config.yaml
n_experts: 16
balance_bias: false
norm_place: "pre"
rope_fraction: 1.0
tie_embeddings: false
init_std_qkv: 0.028
init_std_up: 0.028
lr: 0.0261
lr_head: 0.00915
Below are experts of layer 7 (counted from 0) of a mixture-of-experts language model. Rows are named router (the router's row for the expert), gate (a neuron's input weights, with its number), up (a neuron's input weights, with its number), down (a neuron's output weights, with its number) and show model dimensions 0-159. Each number is 500 + 25 x the weight over its row's rms, rounded and kept within 0 to 999. Numbers have three digits each.
After each expert's rows: "raises" lists some tokens whose logits its average output raises strongly, later layers aside; "mostly gets" lists some tokens that are sent to it at least half of the time. This comes from a sample of Wikipedia text that the model never trained on.

# expert 3
router:501492496508542487481509504476522484550462524503485462514500484538520465507504471496524520469483533477529496461520501438483499510485496483483505501486520482512528497498484461549500485559527491487521537541523515475535556506556497458486478508479530484523493551530476533475506488491466529516474475543521500505514509455485531498487503531520535482500471499495504504490541459533522505558491510526504461479444509520486527463494532507536508488498522477509548459521508461489528498470470516
gate0:498538519496450505484512528523479495473476506512531437502511519501492452527546537449554534483522556489528498439500469485514515502505509480522467505466505500478515488484502502509561540513525559506527489524460504518529482462471490470472535483463442487512477493512480483491483448511488506504514542497530532488509526465503521468495525528497503566515511510479532472508539502507500510480442464457459517496530528532488498459508491479491490474471519499500499466498459551496526481496488534
up0:539506502546498508521455442523511502511527465543498475468493512527470482466548493529494464512448515513484520545528564510549526498502522535485515504504513504508491521511524496502442503505502515507490488500484452506486502485523531472519475454489468475493487531481526495492511481522519513469496448518560504481499503489476476485508554545524541505494516514484497487506526503496495460518522486516479493463521470479474505440543483489514493500516498517519489489492533498476493526556527555
down0:508458515472525505506496514487506483480495482500501489496480448486487518498514462496515502542482498504498520486491483443496520483494539491466496509472470501489530495498508513516523562463517502495538518501501483554522502467494521500448516488517517494485485488495469518478524475500481518487492499490523499500489556483496502477518544596491531492471484518524455467504517512510509522528486505431478502502486523514492519549495510498506503485496478527497480485516499521497477479488512496
gate1:543514474526533514496521459546509471524514495529470503495475475480509494535531505517525501468485489461488455533529497494517522512507493469532473519521487543499489493503499520501413477508461521450550552443498464481515536491505491461501473482472506469524498480484497527461521476534489476465480506494500491530501515485502479508482505464500537516524488520523518489548467482529480511505501518517539467478459495516487512530472504500514500492503459549445491489520483463521499481497504495
up1:478515465480463489479474481490495511511514510496496522481525484516505498489489502484501460524525526493496506503517506496487483496500496547496526499450491480513504495448504570484496509529534518524517469501509513461504500543476472502531483487470543461474554538522492483466482492521485492523460471534471489471534492513539469470486512473472527472486482486507492526542516519469562485501521508466496538521463447542514497492544517544493482468548477482489502495533507491447524484524465447
down1:477517478500464470498515559519547489458456485494512473473505485502529523541567497508473464497476526453509494491500437479506441499496524509511488489484516481473484456483516500543460539503519485459503549505525489516525450500476511496537514474510506514515495457468513515462544502504503520515490505468511535516485512446516497475496497499521491518493481523488482463488501515521531498525452506478523502500460491443491507539502546447506460465517515468525489509512504457521569493524544500
raises: ".", "-", ",", "nd", "–", "m"
mostly gets: "1", "2", "3", "24", "9", "4"

# expert 8
router:510538548526534486496503498511482519534507448532518505521522498456518453512460499479498496473511478470482500494504461469518474565494492509515477523488470501504513490503500464484412509546517470510494530503543504502541485493502484486539502492479542502526478525487507500487482507491526543519480508516560484541491492485514547496505467501532501434539501498488497522509482557504520491491511479520489485497482536488493470490548561496535485504528511491514472503495519512535495495500464476
gate0:522542519521492542502469506521513506506453506503497511484534489472537508531477458454503518467478515543450459443462518503516492486477498507481505532484494481520496479479499445485465514473524509525462495496513472524519507455530534495500482474484495492514501476504473494507498472501516528532498454537509532554530483533491505509508484533539507500512489503476482513499493501502485495538492556468494459498495526493510457514536473555479500480509526478539512508461548500543520484487466515
up0:515519484479497487481512478510537535520457506525515488483466470505503477515511491466485509508548508484502535481464473461496525504506473548446480524492491503492515495523502474501487451539535494520470506515518504454481477476515481488463489503522495511520542498480510477549485485527482479506487477475517522501516507530481500506510574508464463472479511508446556503510506492525529526511447529496487492510460464452515482490482552509537519510525460501472513533459498515489509488462497519
down0:491519489476473528531474469478493506492517497519514491498477501476439465529481490451519545503519501593498460519491535505526507497533483464451439536492515487548519499507534493510521517481516542492461471471490519504451507443515491526506481514448509497524532491524529478485521531485491502516493488487474547525518506535505517498511497514491479503486519493462485503515491487487532470514484515518485548512512496451500453511505460509550520468496501483468496492520499539560498523518505502
gate1:562503520495527448528507495501494497498472504519533493494459516495500461492500483507460539490475506475500505473464540462515511532473519495488476512496520504479534513478539495516418531524499475476517544484545479491502518486517468514486515478521520486513525504515511508510512455485505522479475507503482474514481466506514482497515462468531522463513523534531500458538497547502470480516529494499489445528511509476488470524535484478484543494496465494494488529487459529520518492485531457
up1:522494515486495491515478498487480511506540491504439501500548494468488531528510520481482492474486492499477518477474472542508521524482516522508482508490527501471522518489519487526497502518480487482512548492553540523487492545487484475518495541496493509531475499508525542515512508542492488465495522488461458512486524458426468486554462503490549507464501487516466457503492498489480492453484480520455488509525470508521449514498465489449462476507515475483505489494480517464501532506506471
down1:476520500489511501549504476471506493484495488554538498482475494500506504537496436538501529495487458494473452497497534500489501502510504493503478490528482487539492512484520497505476506503508493463490498549459531470516511502501484489504553478525479512499535492505503498523520480500493474474494532503559554461502504456474454475513495477477499506471534459528477520509516493428516549503489523475512493474545482504495506494468465533523459511522515534517503484536525460487514543558535510
raises: "ed", "is", "es", "ate", "at", "er"
mostly gets: " form", " pl", "gr", " public", " design", " oper"

# expert 9
router:474507505480495473498538479515504493516516471523512488558504502498513505538519503534515505461513513512555488469497436510524495517479529476463500549540539532506484506497480498528489509486487494522515529473477483520496518459506514512530504453495485477479506461501502506502543514520462482532489488530472500511490539484536520469497440507491516469509530506535494511488495485463496478475555455482488442508493471527486483461534484527503479492513523486480517497482493482497548481444469521
gate0:504481516482515495491518482510442510521545489525522495541507473536530469516508459506475528455484462506513461514462482501509486488512482519500471525521476484533480540515504508524515552464535487502560499529491472481445478487482497503512549500445464501494531516486495508494492505496518512514484473494531472513483527473458500435526439485507482511485495469527485504525507492502507476455516486507495505476535538551473537482530505473486551518475466508464492498477487489541524486482514438
up0:473509498485459479469515477484505502526449506485503474500486516481529525502509425493503560488488502502523540513509498477530500470489521488497492513502448473509514495452474561438476521518530509526537499522490518418513506474511516478509507476503511488471505501535561525491473509525498516511523448493513479505503511467479554512561481488506532506512475487482528472500497485480511519493489484504506449458494507496533496537498496494517475505538500505477482526504477489473554497494508503
down0:518511510448527512470528503478532520505486490458499549537492512500443510507516468514487479505481524528539483494509486452484519558512442467464503486513465480494454501512511495499502512504455488460539451537513542490509476476468493495577503498528486541485492498464489474505469511545464505507518460520481503500474538500497485454561492534514485516494485476472494487485481494498522474483535515492494547564516505475543484486477501497463519535523523516450481513433521552507511488536533508
gate1:512505445457523437496474534478492501504462527486498498479450503493517474496508495525497508475581508543465512502502452526508485495505514492446497490516494514503508523535502511474527508530461517484501500517492482528503537539485474477535543520477439495528473509496489482535498531499516436528513478452517488479518512478530487541479474476552465442495499503534505532536489490461522458529538473490513489467537497516502500518530480490485487454477515535548500499506525537511503457440492512
up1:466542494493512515519517506537516501501514497505506506501534507501507512480496513545493469518506492486475481478500477505506540535464534508560480478511479529495484483471496496463489529487503473497483437535497505510484522522481510523464520515485544434478444477528480531504496463512470482518503520458513463510517498522443500504524504479501513456510470488489496512510530504526491463503486483487509552547529489468497484535501490491530530485460457520501536518500515475498537538476528460
down1:521485519549479511474500507497478489501495478530471501480533491542525558537525438571470510498493475477546511502500467496502511538476477510511517473499522516503458478494552482520489490519548476487503497523491542528527501528488512484517478480503517496491500492493519507493488474509513526515492524558445483560551482514444482462469522505498501477505455509501478471529486509524467516529491522501518501483466506507452487507471464514520516494479463541516527496533511462482477498522523497
raises: "R", "L", "G", "P", "B", "M"
mostly gets: " | \"", "°", ", \"", " go", " '", "- \""

# expert 12
router:488555525501504473534525509470532504494516475506494500496487521470521500523513479539510465505545490521518543479483496476517496531501480493488478544483467571508471459510507498577489508579482521440488479527498475512476529484504530478519493520476508520531508535495463476461493510504508528513444502494478467500495528485526515516526460534484518483491486496529540485516446469494472501494509493478456506496510514492489494539487507493518449507556503487530505480498486475535507460500498486
gate0:504506533453481490491508491447507536463517517456531481537502498521539498521507482468501484488536501506516538508522519523507521476473552463491469532491524550462490484495550474513470540498467506490507476491547498512481478503518525553501446476512485519500509527490537484497504514502478518507487499482525487508503478521483488487478495553504536499520510494490493497488498469522450437507483454478497505475482506519499547513445506474514469510520479519491485466498474494507462461507539515
up0:566494461530510492538469526528495504473503506486498523521518485478532531500508464537495519461529486492504502459455484516553519488495486545539505464510488534487491433502503519487463452508503526497508516519488505505496451472510510527486442479508511515513545474480442506505457503539488477481505483496463505529509499538497495501480490509545488496525566473514494488501507518527473497540464452447451505479503478529469482468504522507508557523483501508476489548549499513503450541484543490
down0:545499498442560515479501488494511476520505535490525514484544512472516500524494537500478477542528464523506467498515512515472451474491481481525493513531482505505530512493505513519507533485510458508507519513487516487465515534486486481488487515461528496452521484544493557472444479458537515494499497473484512504514475499544471513506508534492487527475481467488470551551484517519472538532524469514563486476528433516457502504479492515517485501470496519527528476489515524493490529465538544
gate1:435545480501464514481470490484509510504531529463483496515477536512504515487517504482527493476485518469505502508488522455490507491512501483495526518510536537495483514516527484511505510508495518507477480475506473503510509468514470429509504493479507483536465498459455502511472546484519547510508480500499500493488517461515478484457499468476521524500498512529494472498504459461528534481539479515504513457495511468507474517549501514500505449545525529522483482512475481473507515529470516
up1:527491456491480528490521491556513507528504520535483478550452456497506489491469480456535485536515523501537463491453525480543489474467528497516483463492482533549526500522490480485460499488498516508497493539518470477485514507510529526483526504479436459501521532550545533514506485501527520549518497486502502508473482526556522541501507489477505489491562552518535490490528451495538502529489474519464508541501491514444493499513508467535469502471523471505482497501514451446468510490523486
down1:511506520514487481500470496477519521546549508504503521537421494480530496435478490504523503541548487472535563516507476509496473495509464465501497486558460441508527541481474475511490448513509494447485524507494489514506491472522478483477468512509471526459485490476490508541547490504504531452498548508514519529492517497516540478478490543483546458466507543523518499475468525489503486505488520480461503503506524509508517511513486497524489462556523533497504485488491536536541519485485432
raises: "an", "in", "ay", "wan", "ut", "is"
mostly gets: " San", " Ol", "°N ", " Mor", " Mil", " Mal"

# expert 11
router:512545522509537494495535518490535500473501514542456482501518506504510504497485454543549489492507531512507494522521496471507525506524468511496539504485498513503466516517532466540524513538471510489489501518527505510516493464487555497528525493476507486515493541466490505505501463465510484517487505524456493499548510476526490507502499520499533438461495487513517466469492532499475493497491463533487555501501453488432487498490516504522527487535537478522459484515509545514535520488475494
gate0:474497527461527503464483504480502468507561449523466483493530481503522498476494448508494534478510510495488469515529453446479532490490503506480498510484534495514518549468490459504548477524503479495518533511527483534483494447498486495518487477513482501523505511497539499471516482487495491509492511500500506506515521460530531504533509506532473468546478477507490509512530506475477466509521501522528468539489485513492536528505479502525491468501498499485476490518531518534473548516477535
up0:509498512502541438479481492538502477451503513503479480500558501496505474549499470480495476489530483474525470551548482498493462512472491516504525508498511491498480482511479508520531475527492494526509475512494502492446503456501512521515494512515506496504476494536461495470499497540485483497473485531479564500522471531508487516536482508475515507515507519509531543491495478487535501511488489493489510499520469487538456531517456505543516511519513510481445499529465561489495527542524458
down0:489498478514467482453444524527492465565467497480486518484480484516457491527498509468458484498493516519490517470529501460483506506480470465479533496509469522496513482519518519474478509494542507526490501494552499458502522535498464553508510501514520477499496496510511490488462507523497485506521505486508510499541455487519501456493495471528511507528540517510445489535523487460500514498464514517525497493492504546536461496506489501472497538535517582471502479500492523557491476518501486
gate1:504506496483515468480483506539516446455521482500481501466496487449498504509526484502503541528464522492517475492494482486460538514478443525513525533531508527505487521502504496497501510493500515477495490488499508531490402491497559457518484488475514511513506535524502532474479526449459500516502503490519497513531534509527444561529508515466507465489502511484490521507486477522470533509494464532508560495529513493460492521517483525523490517491525518495492485474460514554518455499513484
up1:468499510476489476490487503502510500507486498543556520490505535503504480475478552505527491511498474516468511500496534474536477529517506440479460433477458480498482512519451456499493487498545521469470482511513490466520493483530522505509490503468474497490492485489512547486523503508551464465502533487570516517494490539518498495489493513477491498519509497520484548538465499446539498532475517500508459493506551459508480527491486500503471499496487510479515486484461478491507540504549558
down1:576476551470528506453486508500561483502478533515474499530499507512521527535502516482494473465494464517504511485456470450521495490508489507488506505551506501514488472506478486499522521524529540515502474475476512473461543495497496457501507511508484559481493524472529475521490487527572483504539505516488498514541474488517533484517478518489512506471454544485490507531460488512479522477497487464501489501464500509494538529452535494500511513484548504461478484520471502489525509514505485
raises: "r", "air", "or", "ac"
mostly gets: " st", " con", " th", " sp", " p", " res"

# expert 4
router:487558514499508492503471520468453489493462484510513514489493534459489496498530455533497491498499524475514533476537505487496525512485474514486533515501502533494449485519485500512470549512493513503509482550500483484515493502488539520531523496468479504530515518507501493504558494496487484527468495519483481502492506493453500430496504494515539470451506526538588464497548525496467461495517486538512501471471492530493453554523513489529466516486552466522474485523467497523498510516501519
gate0:499517525470533502515493524479497520494499442498460449478500564516500550518499450506454534489492496473508472490530489492498476515500475512499489507485529508529496510535506503543501533509457574534483541489484496519463476516524474482517520536455478466477487528506491449532499496555476498491500485484466478478507522499481478506462512524460511500504509521512493489491540473493507545481501501488520485485486477522468448520554495477487500480457518506520498503497475468474439524460470467
up0:541514500526526543486488517488541522476501464496499464496481491504500514492460513539482540444473474517468477510509478507497498491503479475508515531514478513486462515484487510518523515495490518485433456540500514518471491451462470480519446498501506473460494512528504528495454564526506477529494520475465556504521502510471488473469521502487449508501478563473498530507510489517519503501525476482512491517515505529473507496502505515481524495430463429519504511500477523456477497462547487
down0:491555478485452492487471529531512528492470501488491458494536464525508547447514494511554541482511529526461450524487506489477472523551520536531533501514484440520529456503478482506501477497524514513507491516472519525452485476533505471503469487454539480491463450488518544505491517468528474502546535507520487477514509503438541483547519497472523544490496488511501516471511515527543492529512517525523512512470497497514469495506506537492505523526502517478497558503550519522521539516480482
gate1:517478482490473485490529511468483502476464479476485494502505491544485520479479483448518498505507528508514497495528537488495518472492484526479503466529505588482490500496500474521510509478528509529529506490477497548480520511497509480484479533486500532548518492470480488481496508436511481524545510536499562498515481482492481496486519499468508506500502514489539538490501443517523484483511480485508460441493467498525462513515510503483516490538481421521503498597527490516441483509507488
up1:514526520557526516463468512506484535500502488502533464530526455500513553485490507483497480477517494521498508465507490475517466481510498487475490518513489429554550525501510506536490439497515489494514498555459479490519484473485417469494494454476481517512510502505497448514511508489474505481511494498491453520522530507513492490482486482502440504538501510497476491534500509499503495487452529484512501532548455517461486500521468507545481506500505533505507467483507478484528446480488529
down1:472523512454548492515452479503504485514497525469498529498553493513486507504516505497482485503484498494488484499520499521532533535524536505470525509488478450518473518476530494474472464513446475483489484540535548471534483467550503515532513484530504456531547493508542476515536554493489510450505479488517475495491477478484491506494513519565479442471495533509496483542482487495522537493494485470489497547474464457534497463512481502484471535465475464502505538483507503498500531500448532
raises: "orm", "em", "ig", "om", "ok", "ash"
mostly gets: " Sh", " st", " St", " F", " sp", " sh"

# expert 2
router:473516511474485485470521459496531497513504518480505449453483512516514533509486464506530483484495512508539512493506498505514537564456470517517527531526501472498502491480464484535500536513503529528526496514492521481540530447490510450499524467518475499510495479509485472480508455526521484492454511513524442509484510474533508490504476499517477488481481511504522518443460541535516500497507524475502534453489490516535507514495513476540481486541507527473490433516491497519526485494489527
gate22:490486489485506468487505510511513479495502544533513475486476545534476544455485497493478517513504485507535469482522497448501525520485489521510535479475520486525490465533457453529504500507516509526526521519500530510505498455496553456524495495485477467444531497495507480517481550494493523480479487484517446502505506531504500526522482495508483508492495472489470517517484519516469469500497521534504485453530511519541461503513505513461516494529529499516479484485473491481485518515471503
up22:490511474523472496518454514449527525465540513475471479472509492531489494551478513530488534527508511468534495487467537489476465491483484474499562540541525502510458474473496511529540509496497514521491470492525491485468465476494506451527480542512472516479513509537510463500526480511501531483528528496523522518520489478534536505507516498480485483532491483504474478519503478489525502496500545491510466529469486469514531542510523531495511543508544473471507501499481525504517510433520548
down22:534467542486452500488463487500517476524498499513498482507541493503452541577526508523471548503476472517478498492503514500491488535498528477511484489533472527490476521512452512553487498514493489521499470503503542491518512499504487500507539502497545523560519522510480476502488472462519511492478513456460512496494495487510512530508514517481481474501513451495508479491509481469445456503499497479517452467496488558496512513471505496497515487506525498512482535528539463498483492481506479
gate23:482482556484513537498510501515463498516499502503484468538472489488513513485473546555465461506525535467527488509491538503520467511479474517544538463486533452497492509476517462479479518483525532513507488473521546505496553478516512485459524500530488534465449484474523523474466468546505459498561500493507519481503473498513518479510473492497471525486466493484526504486489526499497488540454489538486515509525463520505509485487517507534533524542526537487514472544494513484503463514479471
up23:540530515525537484440450504497477530516503474503536473525495435519441484520454511476493506514486500476507518478481472533489450452454528506516521538503484532473506491516456477484530523483490508504573495482531510487515525477539503538479518527467484475502480523463498453532535505484544520483474494462513512519489489503512512557511520513469460515485511487492489510508537547462489495523505464496508471444517501509523529506497489519505469509481515520490484509475477492542496519507485464
down23:522490462507502502479442487457512487513475525518503520532533512495527475517529484492522492481468484496465515496480502509505490489519480540530543479468491523508452507472466537477475470515532505554478496531480560551468537507521516493479491505523544487523490523520474490523494517478484496482509524466501520554511479519500513509495481542536532442475543509494494480508523499538488464490460503466535531489549472508471496473490526460511474501476501496523538487518479480514476472488525442
raises: "5", "6", "1", "3", "4", "19"
mostly gets: " | ", "| ", "; ", ", ", " in ", "- "

# expert 15
router:511509545512482477464495504548513548491458495531464488491498514515499482505486524524514547500519510487502508493481528508498490512512447470512524500491538485486483450556476495494476494516540479522479525511505495507484512491529489475515504512491479510536567513510472524458497505497490519536488503508524495518483518477490518508495477491525525491482515498516531504490445466538517484498511481505468483450524536486498484519495514526516507500490518496503555490525476452488503520481474463
gate0:514518548572444500474498529458517451502496524499505491500499524533506513497477516495528523522489480496438561523498474516498538505525496523498505481520535495548502506493516483493467516542501489499456468512512533496466504487497452476532504521520475521498493497492508512519473450548474543476473477505500531516479471487498473464487487534515565516479468531504502435503493491519502470452528514499479504453509479491510524519533474510522480515493536451501516492496461495525465528499470504
up0:481539483561476500511493506466462485474487483535517502478486497508511486516483486466487470551525502517500519492518497478464510488515499537528515519553502538462492497475461499519500540510503500496548527503499494534509533508460495502507490505506483485453487470495514484511500497503483491467539540526506465513514506515572482483521500480500505519513460529491494521529513514513490506468503537495515476519567531535454481508542505433554472472521527500483495520513457493529476502488493516
down0:523475526518501495490456528468471509513495473475502490505491486490500493490475452482475504503460485504517531487524485472489542526490502549489555497454478535470439509476533491512488481486498537503513488492516507526492458477477540478480532488509561521482493513546478494510494489535544520483508463520512517489459521487463523502515501528502513496431537508508470510479483488533485522491532484509483513539511525512488463494540476522484481479505490500507495512484494463524494517476490543
gate1:472508526506483492450504541500494502493483479493505432506488520537479500536507523455456535490531446494483556502476496493497487492479500491442541497504504525486511505491503560457461529531521507523504530541501490517511489535530531492489530578496494514505486493471499549512491505512478513497512509516507472540535483511482498448497534474519489501525506509484547486504457505562489502515502493515492460472522470529478515517461517530489493514504459491474464545516497523513456457487497515
up1:523501522514521511500515494492472544495488517473447479514464503505467534491465487453507503515487489506468491473466484468475482501540481458504467516489492462528523497511455521530496566476470502479499503499506482497539510502504521493463521513473496511493481474491522520521529457520535486493507496517461452481498541483463495511511536465500482501527509478513475511494483490511526507490498480536526486509504509500557480472492496474482504479523509545494505511544495510505505490480498479
down1:512463491501455493537483484470492491489534463537502541525457510482470487471511485503519472532489532484531515479499540467502513510497512484521445531497489516476482487514494457529485514485458512510534496505460467513533514501495537520505505466489485485517542483541485463485551523505524507485494519507491477447507507481487500503483502522488464513513440436504539505477514491450505490519471491536512485541489520508454485522536550472463477479522526492526497495512524474511531490512525488
raises: "\n\n", " The", " In", " A", " As", " On"
mostly gets: ", but", " when", "ing.", " In ", "\".", "ation."

# expert 10
router:549504498515510498484485515495511524560483519469505480523498541537538468508495504528517522510502498467507527508546507495489476537508489518518494493512555453500510502521497486524506505534520510480521481524478516481514527492500520471501550524481512476515562507486487513498503466496481479534493507533510497487453479488490497436497476478513526457504455510510501543474505519484524469535524504515481557489507506515486506511512509497483490485521480486514474489526491449475507500477504446
gate0:550507477530489494505502485522490536517457502526442482475489547507489525522510491521485492514514476521529481532533499475467476504513546471536543449509529478548517515509495483479497492493507486512466514500545517471535494500463493499521486509532439505497468541495520532486525529531448509470515504516533500488520476492519566430464500496546460474501503496496471465493451481509492497517483516498500498486514500493468488537526480506503496463495504510474467482490490485471485517491499464
up0:503502505472481526479468499515501471485497497478500514497476528505495493514444491492406520492541522517517483459445479502501504495475476518515502508528498519491514483520498458472471522509494480470522521491510514508479507552539452476477534528528492525500504531495515504511508497471530485492475534499483480541490496473483537505490506531512481512464543488513486537473522484493503558500479493471525479465483498481495578501466470487515458449552506474544506494510490500536500522534527483
down0:500507504502504523486538505487505483519530495500512477519497447520488507501501519495515548477510481471473502509528518558541514477504511497520521510494529510510491484541477447468515490495530512488519481489493508509495539469541494465477532471523552496500505508485519446519511451490503528505488509524463496531533463479487508491524469468516468503493481507522468490475478495475508521524476523505469468503503502490497491492477466507495457480471539485513492492516492449549485471524498526
gate1:515488484489469515475467501471486552483515473486468500467521500476512488510511495529492500490482487472537513483513450472488518495548492506521528496505514480490506517505498502507529530479489549469498462476506548514557513490475496549446520510543510475549483503507492467482502531538531506506490472512517531503518507535484470495486549504540476455514503475506513520474486471514523548513529516496516521518506469531501544492525544551545478520480484542506496509486491484503488471493502465
up1:493502503526490495520493480519500488477502471479477502498488504527488491521540466543486495496499481525522518518512487530533483507508481490488466504462485435491507505472514507514504544478538460506460478497491560550499523493481493525512492480476525474538444495517486492450464502466497507497477506478516483509496487462508492515492542489547520535499500488507518498458503559489524542505510452525499498503467518481505501525531511491528479499484526516481514455509509561514537510511529518
down1:469553532522479478508488506513462492460496541536543518509500464523503520511493482484492509478523528528499498486508509484485537486526519537526512517486474512474479496493497492509490519514452526487471487483474499504480483445513484528479468519519496492479504510507483517545487496441452442519490475495476484520485470474455503489504550467507480527513491536485472493449489474527480480527502503525492506526482466489521472515500531477462519503486489539524463485505523513514503489537490516
raises: "-", "- S", "- R", "- L", "- P"
mostly gets: "==", " ==", " ===", " contin", " oper", "- Pro"

# expert 7
router:497522524531491478519475508489496470558496509489547486495560491527510511464500468535500498489512476486516488526479523461516478491499503488488496491550496498520428482500506504498484493530523491522526512538521492516514488490538513484497523465485508499525477540532475483502528465517511498530465539505506462521515482477479549518470462531515490487503479537503541518480462472450523513485543479548493517490495545524500466489528481488510495526477482532511502501529459494496525521523510498
gate0:546469498483520508524514476500494479495518518565562468485533512526518544523489478524510475496496473482487501516483485472523501477484469530518532440533498511494508470474532464541552513503535522481461520464520469493520512498492497485490479518499526551511503506534516548527449525541493537514498511476498500547495515494489543481474457514471541465508503494540496486502510465471525486507516502537489522465501505494548503508527468440546498493514501513514521510476519514459519497519525521
up0:541486510506484537473518465508509479512497466555500456506503478532507533529523490520477510504489513529478511475492522508470476486489466538526532493503477483518526540522452531499481521533489485466519514482552475466498461514488540504523502523492495513480488492508488486523519553518512490475539522494533479488499512483505522487520511471470513526439523528437444468489442517517504519491496467469496514497545498502528480527479470490523500472519462481475494490514473506534457464461471508
down0:504508510519508504453456509459440458482534524494497514468497517524486506493507518533493490503489506524481466514502489519462481500485520531460541503463531521522510514486493523478516515482524472473529510522543490473565508508475567528515527509532490495496481478478484502520511494494475480477528488494457510459501456511499483527483510518541529475528515457474460466483490547467480495502509494520522480513506459451522477485467501545526453512480517457537488460472507489522531504519494462
gate1:469505509556516464499516515522463475515549511444536579496494510474496501487457468546495501506513511489523503512503564458522489527513490503480525522471477481514469507542511493469521519497513489491504517491516462512511492490534497465466552496450493484512486486485495507475538498459528520533538455490480504507533474520429531511506491509512523478484494527467475515484481491461513508499468462536506528469548478488483467472530472464537525505486512483558468496441491482508533503509521506
up1:504488516473534513503536540482476524478465494522492490515496520488464475490530490543470509465536435495532489535484500545534545517479503514522475498506478479530510480514516503463511485543472484518476452506521548498483491490504514525507491499484479471502515505539494500523464553459522516503532489506519533464471467528513474492530495494515531527478551523523505534518527482426539515502475471480489527498475449539506504543483517518494523520519490518495533499485510515510471486525498473
down1:465533483514512512515500529506547502491505492492455514478468498499496496531522471501485527476527530491509487520513476444530522522443494505515497497479482523490506485456505503485524480504431509490482506499527501489491532524551512506498492514463481438498482482524441491488502480478517473513554517543538503507490485494475532496501504480514446529500472519527490498559497486523538533500524462525468475503458495533491521498490509482536515497535471528497501510500498537533507487516514466
raises: "b", "f", "-", "y"
mostly gets: " field", " water", " head", " road", "iddle", "ream"